Weights of a small mixture-of-experts language model, trained from scratch on English Wikipedia.
Size: width 512, 66.4M parameters.
Training: a variant of Adam for the experts, 704M tokens, 2774 steps.
Below are experts of layer 4 (counted from 0) of a mixture-of-experts language model. Rows are named router (the router's row for the expert), gate (a neuron's input weights, with its number), up (a neuron's input weights, with its number) and show model dimensions 192-255. Each number is 50 + 15 x the weight over its row's rms, rounded and kept within 0 to 99.
Before each expert's rows: a language model's description of what the expert responds to. This comes from a sample of Wikipedia text that the model never trained on.

# expert 3
What it handles: Mid-word letter chunks inside non-English proper names and places, such as O-z-aki, Kh-uk-i, Turkmen-istan, J-õ-hvi.
router:42 52 60 49 66 48 50 66 72 25 52 51 34 53 68 46 44 53 30 54 38 48 49 37 40 73 44 51 38 45 36 00 40 59 44 66 45 71 56 50 51 50 71 46 71 24 42 50 49 27 32 35 64 36 54 41 46 31 24 52 46 48 46 66
gate0:58 66 40 80 83 18 39 55 48 61 67 50 49 36 72 34 71 56 53 46 32 34 62 46 42 57 63 61 64 34 31 64 67 51 69 28 46 27 20 55 58 38 83 41 41 37 64 50 72 58 46 63 37 23 54 65 63 86 47 26 73 49 36 41
up0:56 65 50 62 99 34 36 42 51 53 78 61 53 39 65 58 73 58 48 56 33 46 49 52 56 47 56 42 72 63 27 77 40 81 70 49 36 25 64 71 67 30 52 68 18 45 64 61 59 70 57 72 33 27 45 54 60 70 32 55 41 60 25 26
gate1:53 53 48 25 23 65 50 39 51 59 37 42 34 31 64 57 48 43 66 18 53 58 41 81 48 32 72 52 33 35 43 17 38 59 59 62 44 46 36 37 61 46 64 55 37 51 30 59 21 39 55 41 68 77 17 53 61 32 59 44 26 26 54 53
up1:38 55 37 41 56 80 72 52 44 37 27 36 55 70 66 47 55 60 71 41 50 45 49 63 16 58 62 50 35 37 31 27 70 05 40 68 67 56 49 53 50 66 91 37 45 37 63 76 31 37 71 53 66 64 49 36 48 86 36 52 67 45 61 71
gate2:71 61 51 48 71 45 59 52 44 31 35 46 43 48 47 70 52 67 66 53 26 34 51 38 59 44 73 67 38 52 60 45 58 26 68 33 52 66 46 52 54 32 62 85 40 48 62 43 50 63 88 53 16 18 65 70 72 25 44 69 49 24 41 38
up2:59 53 65 49 34 44 57 68 58 63 40 56 83 75 65 67 73 56 18 39 55 38 50 43 78 48 44 10 56 49 44 49 31 52 52 42 54 44 64 47 47 60 78 61 41 50 54 54 52 47 60 93 84 39 46 53 56 51 53 49 22 43 80 50
gate3:55 48 24 42 51 34 54 52 74 67 53 73 29 26 43 56 66 30 32 46 56 80 34 26 45 53 42 32 58 42 30 64 54 72 78 52 43 34 50 39 45 45 64 49 31 61 31 78 62 45 17 42 75 46 28 55 48 36 49 28 55 20 54 60
up3:29 68 44 58 39 40 64 44 46 47 49 57 28 53 16 40 64 23 45 20 44 53 67 37 29 43 37 36 51 57 61 43 50 50 54 60 37 41 68 33 38 43 61 44 35 43 59 64 47 42 54 30 45 44 77 50 17 64 68 53 58 38 57 12
gate4:43 47 49 23 79 39 50 45 57 69 41 46 37 48 37 66 46 72 55 69 42 77 48 33 71 09 35 44 46 50 52 31 55 64 79 36 51 36 34 60 42 46 34 54 70 32 60 33 35 52 32 51 47 51 47 49 42 64 43 51 52 44 55 44
up4:65 58 35 28 55 26 49 37 70 41 51 21 35 80 23 39 62 26 29 55 39 38 39 46 49 44 34 82 63 86 25 57 58 38 68 34 59 22 61 57 66 55 25 63 48 78 24 43 34 63 33 55 50 36 38 68 60 30 65 57 73 69 44 66
gate5:45 35 28 63 40 32 56 67 45 55 62 65 58 66 56 62 56 56 62 26 78 56 56 57 43 53 37 67 44 56 64 75 31 57 71 83 35 80 60 23 60 41 63 38 63 63 46 57 42 55 42 44 39 33 48 26 47 57 57 58 22 57 34 38
up5:45 00 64 43 54 42 72 63 54 35 53 57 55 54 78 14 64 39 65 59 41 46 46 34 69 77 62 65 37 69 66 35 87 71 66 31 38 36 86 45 40 37 74 19 40 51 49 46 70 16 58 66 31 46 66 56 48 46 35 16 37 54 48 38
gate6:46 54 32 45 65 63 35 75 46 30 60 65 44 65 33 47 60 37 53 51 59 38 37 58 39 54 48 39 55 42 39 61 65 40 42 45 53 53 41 59 39 55 44 55 73 60 67 31 52 34 72 54 54 50 42 20 29 67 46 64 54 50 51 61
up6:64 46 32 68 53 48 43 54 68 33 67 36 34 45 68 55 35 39 34 32 53 60 42 79 48 60 55 33 62 31 56 54 42 79 64 78 38 80 33 24 62 27 59 39 46 58 58 51 48 28 44 37 87 55 52 54 55 42 49 53 34 51 75 36
gate7:26 67 41 40 42 50 51 22 28 44 57 47 53 58 56 54 22 64 52 69 35 53 34 20 38 46 36 61 54 41 31 45 57 79 25 52 29 45 62 39 59 18 60 61 35 42 31 66 66 40 80 62 72 58 83 51 59 54 67 33 46 40 50 67
up7:42 09 21 70 64 70 51 45 23 25 56 59 39 19 74 31 61 60 50 57 55 39 73 46 46 37 60 52 36 24 39 46 39 28 21 64 58 38 43 56 43 49 66 32 40 47 49 43 51 06 50 69 42 39 87 60 41 65 58 65 60 32 31 42
gate8:56 44 28 47 39 43 45 46 48 33 38 80 32 67 45 48 75 57 76 52 78 64 59 06 52 55 66 32 24 57 65 62 93 51 51 48 10 69 76 60 54 32 69 60 65 65 74 57 48 41 34 33 50 36 59 39 30 43 42 55 64 62 41 41
up8:51 42 40 57 38 72 46 65 56 45 59 68 59 20 65 32 76 50 68 52 65 35 51 25 58 44 31 60 57 57 61 51 65 30 73 58 46 56 30 54 51 52 57 59 61 30 54 52 52 48 53 51 51 31 58 25 68 85 42 55 40 65 34 74
gate9:60 51 51 28 56 39 42 60 44 79 45 50 67 53 41 54 50 69 74 33 29 68 70 50 73 55 64 47 26 72 40 46 54 58 56 24 58 29 47 52 58 29 28 42 34 75 36 51 48 55 75 79 66 79 45 27 80 51 11 39 36 57 56 50
up9:51 50 39 59 49 62 63 33 43 52 51 38 47 44 55 24 27 20 16 56 52 53 23 63 44 34 51 61 63 31 51 62 48 55 32 57 53 60 49 32 55 14 34 44 44 32 60 32 84 41 43 51 59 67 71 55 60 42 61 37 71 27 27 46
gate10:13 45 49 22 14 21 54 59 66 22 33 40 55 49 60 62 47 71 25 29 56 72 68 51 34 54 36 64 24 51 69 29 60 37 57 48 38 19 40 59 48 43 55 32 55 73 82 68 73 55 21 27 63 53 42 19 36 54 50 67 52 42 66 22
up10:52 63 36 09 52 31 60 64 47 36 59 39 28 58 68 58 63 67 48 32 33 67 63 78 57 52 58 62 52 59 50 64 96 49 41 40 42 37 64 33 38 47 57 36 53 76 55 69 54 50 60 45 57 35 45 16 68 40 29 46 61 73 48 41
gate11:72 45 39 14 59 60 40 34 29 61 28 37 62 28 30 66 66 59 50 47 40 65 24 47 39 57 68 64 69 35 53 52 48 43 68 53 34 34 60 62 41 53 70 55 43 60 36 50 73 61 53 74 39 21 29 50 49 36 36 51 49 63 43 71
up11:44 50 42 35 58 50 49 41 61 69 26 69 47 26 61 60 44 57 64 61 21 46 48 69 62 45 55 72 45 41 46 50 47 47 67 71 26 46 55 27 75 37 61 69 14 37 27 45 61 74 27 37 63 47 83 60 68 55 48 25 48 58 70 88
gate12:55 42 63 71 80 38 21 65 41 69 36 84 62 72 56 47 57 54 29 43 69 40 45 38 39 65 41 25 60 39 64 61 28 35 64 62 48 51 54 35 57 56 46 59 37 46 68 69 46 58 51 53 69 54 65 56 58 55 26 52 60 36 46 56
up12:55 35 68 50 67 63 77 29 43 47 70 54 37 36 35 38 41 41 27 73 57 44 46 28 64 52 45 42 50 55 26 35 52 51 54 59 28 59 31 64 42 47 49 50 40 22 58 42 65 59 76 52 40 51 41 43 63 46 34 61 67 30 58 52
gate13:71 38 34 55 52 49 34 40 46 21 62 57 58 81 52 43 52 51 63 45 68 76 51 39 50 70 48 50 43 56 16 60 44 61 35 43 58 61 48 40 48 78 59 53 68 43 60 44 62 61 24 34 58 54 48 45 59 91 54 49 30 55 30 50
up13:41 74 70 79 52 56 35 45 53 44 34 45 56 64 27 47 65 40 30 41 48 70 20 62 50 46 75 39 61 73 62 58 40 57 61 31 57 52 77 33 51 55 39 61 18 33 48 53 42 56 61 72 53 83 51 42 57 30 47 54 48 50 60 49
gate14:72 82 43 47 53 52 44 57 56 32 65 48 68 79 48 39 27 46 40 42 72 39 66 51 47 91 45 51 45 43 62 22 36 69 26 41 60 35 34 58 39 51 41 45 63 48 31 78 69 74 37 52 42 54 38 32 58 86 50 72 40 56 52 81
up14:72 44 82 62 56 40 58 56 54 30 41 49 45 29 66 47 69 48 46 52 37 54 61 61 32 75 45 51 52 46 43 28 44 53 56 49 41 46 73 55 47 46 58 56 45 61 61 36 50 76 77 58 57 59 70 56 51 80 54 29 22 43 57 52
gate15:58 26 57 40 70 30 52 69 25 53 41 30 50 67 32 33 53 54 30 55 33 32 25 50 68 63 52 48 39 46 74 59 54 93 59 42 53 49 66 51 38 44 35 50 09 50 25 62 58 59 54 54 45 38 31 57 19 56 56 41 39 50 54 28
up15:15 03 51 53 25 75 44 64 61 62 32 32 48 32 59 71 55 37 62 50 50 51 44 59 58 77 31 53 52 37 59 62 38 41 65 68 27 47 33 51 48 68 27 29 33 53 52 68 62 58 46 45 15 52 50 48 26 52 48 42 57 49 85 51
gate16:54 69 66 39 49 29 62 55 62 48 35 56 48 40 62 50 72 79 38 63 51 61 21 48 56 71 75 54 09 46 72 52 62 50 60 54 32 60 39 42 61 50 45 56 40 57 64 46 80 65 60 40 60 28 73 53 60 28 52 46 42 34 65 56
up16:47 56 47 28 89 29 65 42 50 40 44 34 56 51 49 46 68 75 24 53 52 17 47 50 24 62 25 63 56 58 60 34 73 44 69 46 39 61 67 57 58 29 83 43 53 41 45 50 46 50 91 41 41 57 54 52 48 45 41 39 48 36 57 53
gate17:57 44 45 90 57 33 38 41 31 59 29 57 41 49 49 51 55 42 27 71 40 19 77 14 34 33 70 58 54 56 54 50 61 34 56 45 53 45 68 59 71 73 83 46 53 54 40 65 55 56 30 42 46 81 71 49 68 68 60 72 66 32 59 26
up17:64 76 45 34 81 75 57 36 60 37 45 48 37 44 48 61 60 48 56 47 33 57 31 46 43 44 23 67 47 62 37 54 49 35 41 38 48 78 76 36 55 51 55 52 74 28 61 42 43 91 49 36 50 66 61 32 48 60 66 40 51 52 27 44
gate18:37 49 59 16 41 48 53 52 51 61 52 69 70 49 30 38 26 56 37 60 41 42 43 61 44 50 60 53 29 69 42 51 43 61 41 46 60 27 57 68 20 56 33 39 66 38 68 49 56 62 38 39 57 59 67 47 42 75 18 37 41 41 39 52
up18:70 66 62 59 54 45 76 58 63 46 38 32 31 48 69 58 38 53 52 77 27 50 17 36 60 17 56 62 36 56 58 49 47 42 52 57 59 25 68 43 61 26 36 55 50 28 37 58 47 50 59 38 69 31 48 29 39 27 43 53 65 65 41 30
gate19:38 47 83 50 42 54 36 66 57 48 18 63 43 66 68 63 50 22 22 73 73 55 36 52 66 36 72 40 58 59 53 41 38 44 55 32 65 26 37 58 97 99 75 21 38 56 32 29 26 67 37 70 55 62 52 52 62 29 80 57 54 36 41 37
up19:51 58 32 57 41 59 41 59 69 49 70 53 64 35 42 43 36 06 33 60 53 44 46 49 36 42 57 41 79 45 49 44 40 68 43 59 54 80 79 31 49 39 41 45 75 22 43 41 42 62 47 36 57 77 42 28 52 45 39 39 51 68 48 38
gate20:45 54 41 64 40 52 64 42 19 42 56 23 65 65 21 59 56 66 35 50 26 43 50 15 58 79 23 48 11 56 38 58 61 68 47 70 70 70 34 55 68 30 64 33 35 37 38 52 56 45 51 37 45 41 42 48 47 87 47 75 62 32 36 52
up20:49 46 54 57 70 45 37 86 56 74 55 59 45 49 24 39 50 58 53 40 49 31 50 42 37 52 57 72 45 42 52 52 74 42 75 26 30 37 49 52 36 42 73 48 46 69 57 62 47 21 81 43 38 34 45 33 22 13 59 49 42 56 48 18
gate21:54 59 39 37 68 58 49 29 43 58 42 30 52 41 35 50 40 65 78 41 60 55 65 67 52 41 52 06 67 59 51 46 76 34 26 44 36 11 47 79 53 36 38 42 58 72 61 52 85 50 48 52 23 47 63 36 25 27 54 50 42 52 27 64
up21:42 45 54 34 70 48 30 87 49 53 70 89 55 27 36 35 37 50 62 46 58 38 75 63 52 21 51 56 32 54 45 58 63 38 56 33 77 88 70 59 26 33 41 23 42 66 64 37 44 59 50 68 20 41 57 46 18 19 40 25 33 55 39 47
gate22:38 39 43 44 15 61 66 58 56 56 64 34 78 53 44 76 60 66 59 48 41 51 37 82 25 59 40 26 12 62 51 52 65 37 46 47 52 46 58 51 77 42 70 50 59 73 51 33 67 71 65 65 41 79 58 54 41 30 48 63 57 49 12 30
up22:35 43 40 55 73 38 73 49 54 58 45 64 49 30 25 34 23 47 44 28 62 31 31 45 73 50 27 68 70 69 60 41 46 48 38 65 86 63 78 46 55 28 81 33 51 56 43 61 43 54 54 69 40 58 58 69 52 30 55 46 43 37 52 75
gate23:31 58 41 86 60 12 71 49 58 31 72 37 44 75 43 56 55 66 24 52 17 66 53 49 31 08 54 48 16 54 41 28 40 53 84 41 41 61 48 24 40 54 43 69 55 23 49 35 55 57 38 53 37 82 31 64 36 36 69 50 66 69 62 54
up23:56 57 37 26 54 37 76 47 48 57 40 28 47 37 57 07 65 42 46 39 46 65 24 47 57 54 67 55 64 17 59 54 42 70 40 50 74 49 17 61 44 60 25 57 33 48 66 50 54 42 49 34 58 42 37 53 57 61 53 45 73 30 58 62
gate24:65 54 45 30 40 43 47 24 49 44 54 48 49 39 59 32 34 55 50 67 57 65 41 61 47 61 33 85 30 92 44 29 63 64 55 53 53 25 46 58 47 26 32 44 17 58 47 67 61 66 38 29 23 67 42 70 49 22 55 48 33 81 38 59
up24:37 41 51 64 62 47 77 54 38 75 39 40 47 60 35 58 61 41 28 26 62 54 26 29 59 52 37 46 31 43 40 77 63 37 37 22 26 57 62 47 40 64 35 46 58 47 46 44 62 63 35 62 74 24 65 57 49 56 59 44 58 32 79 58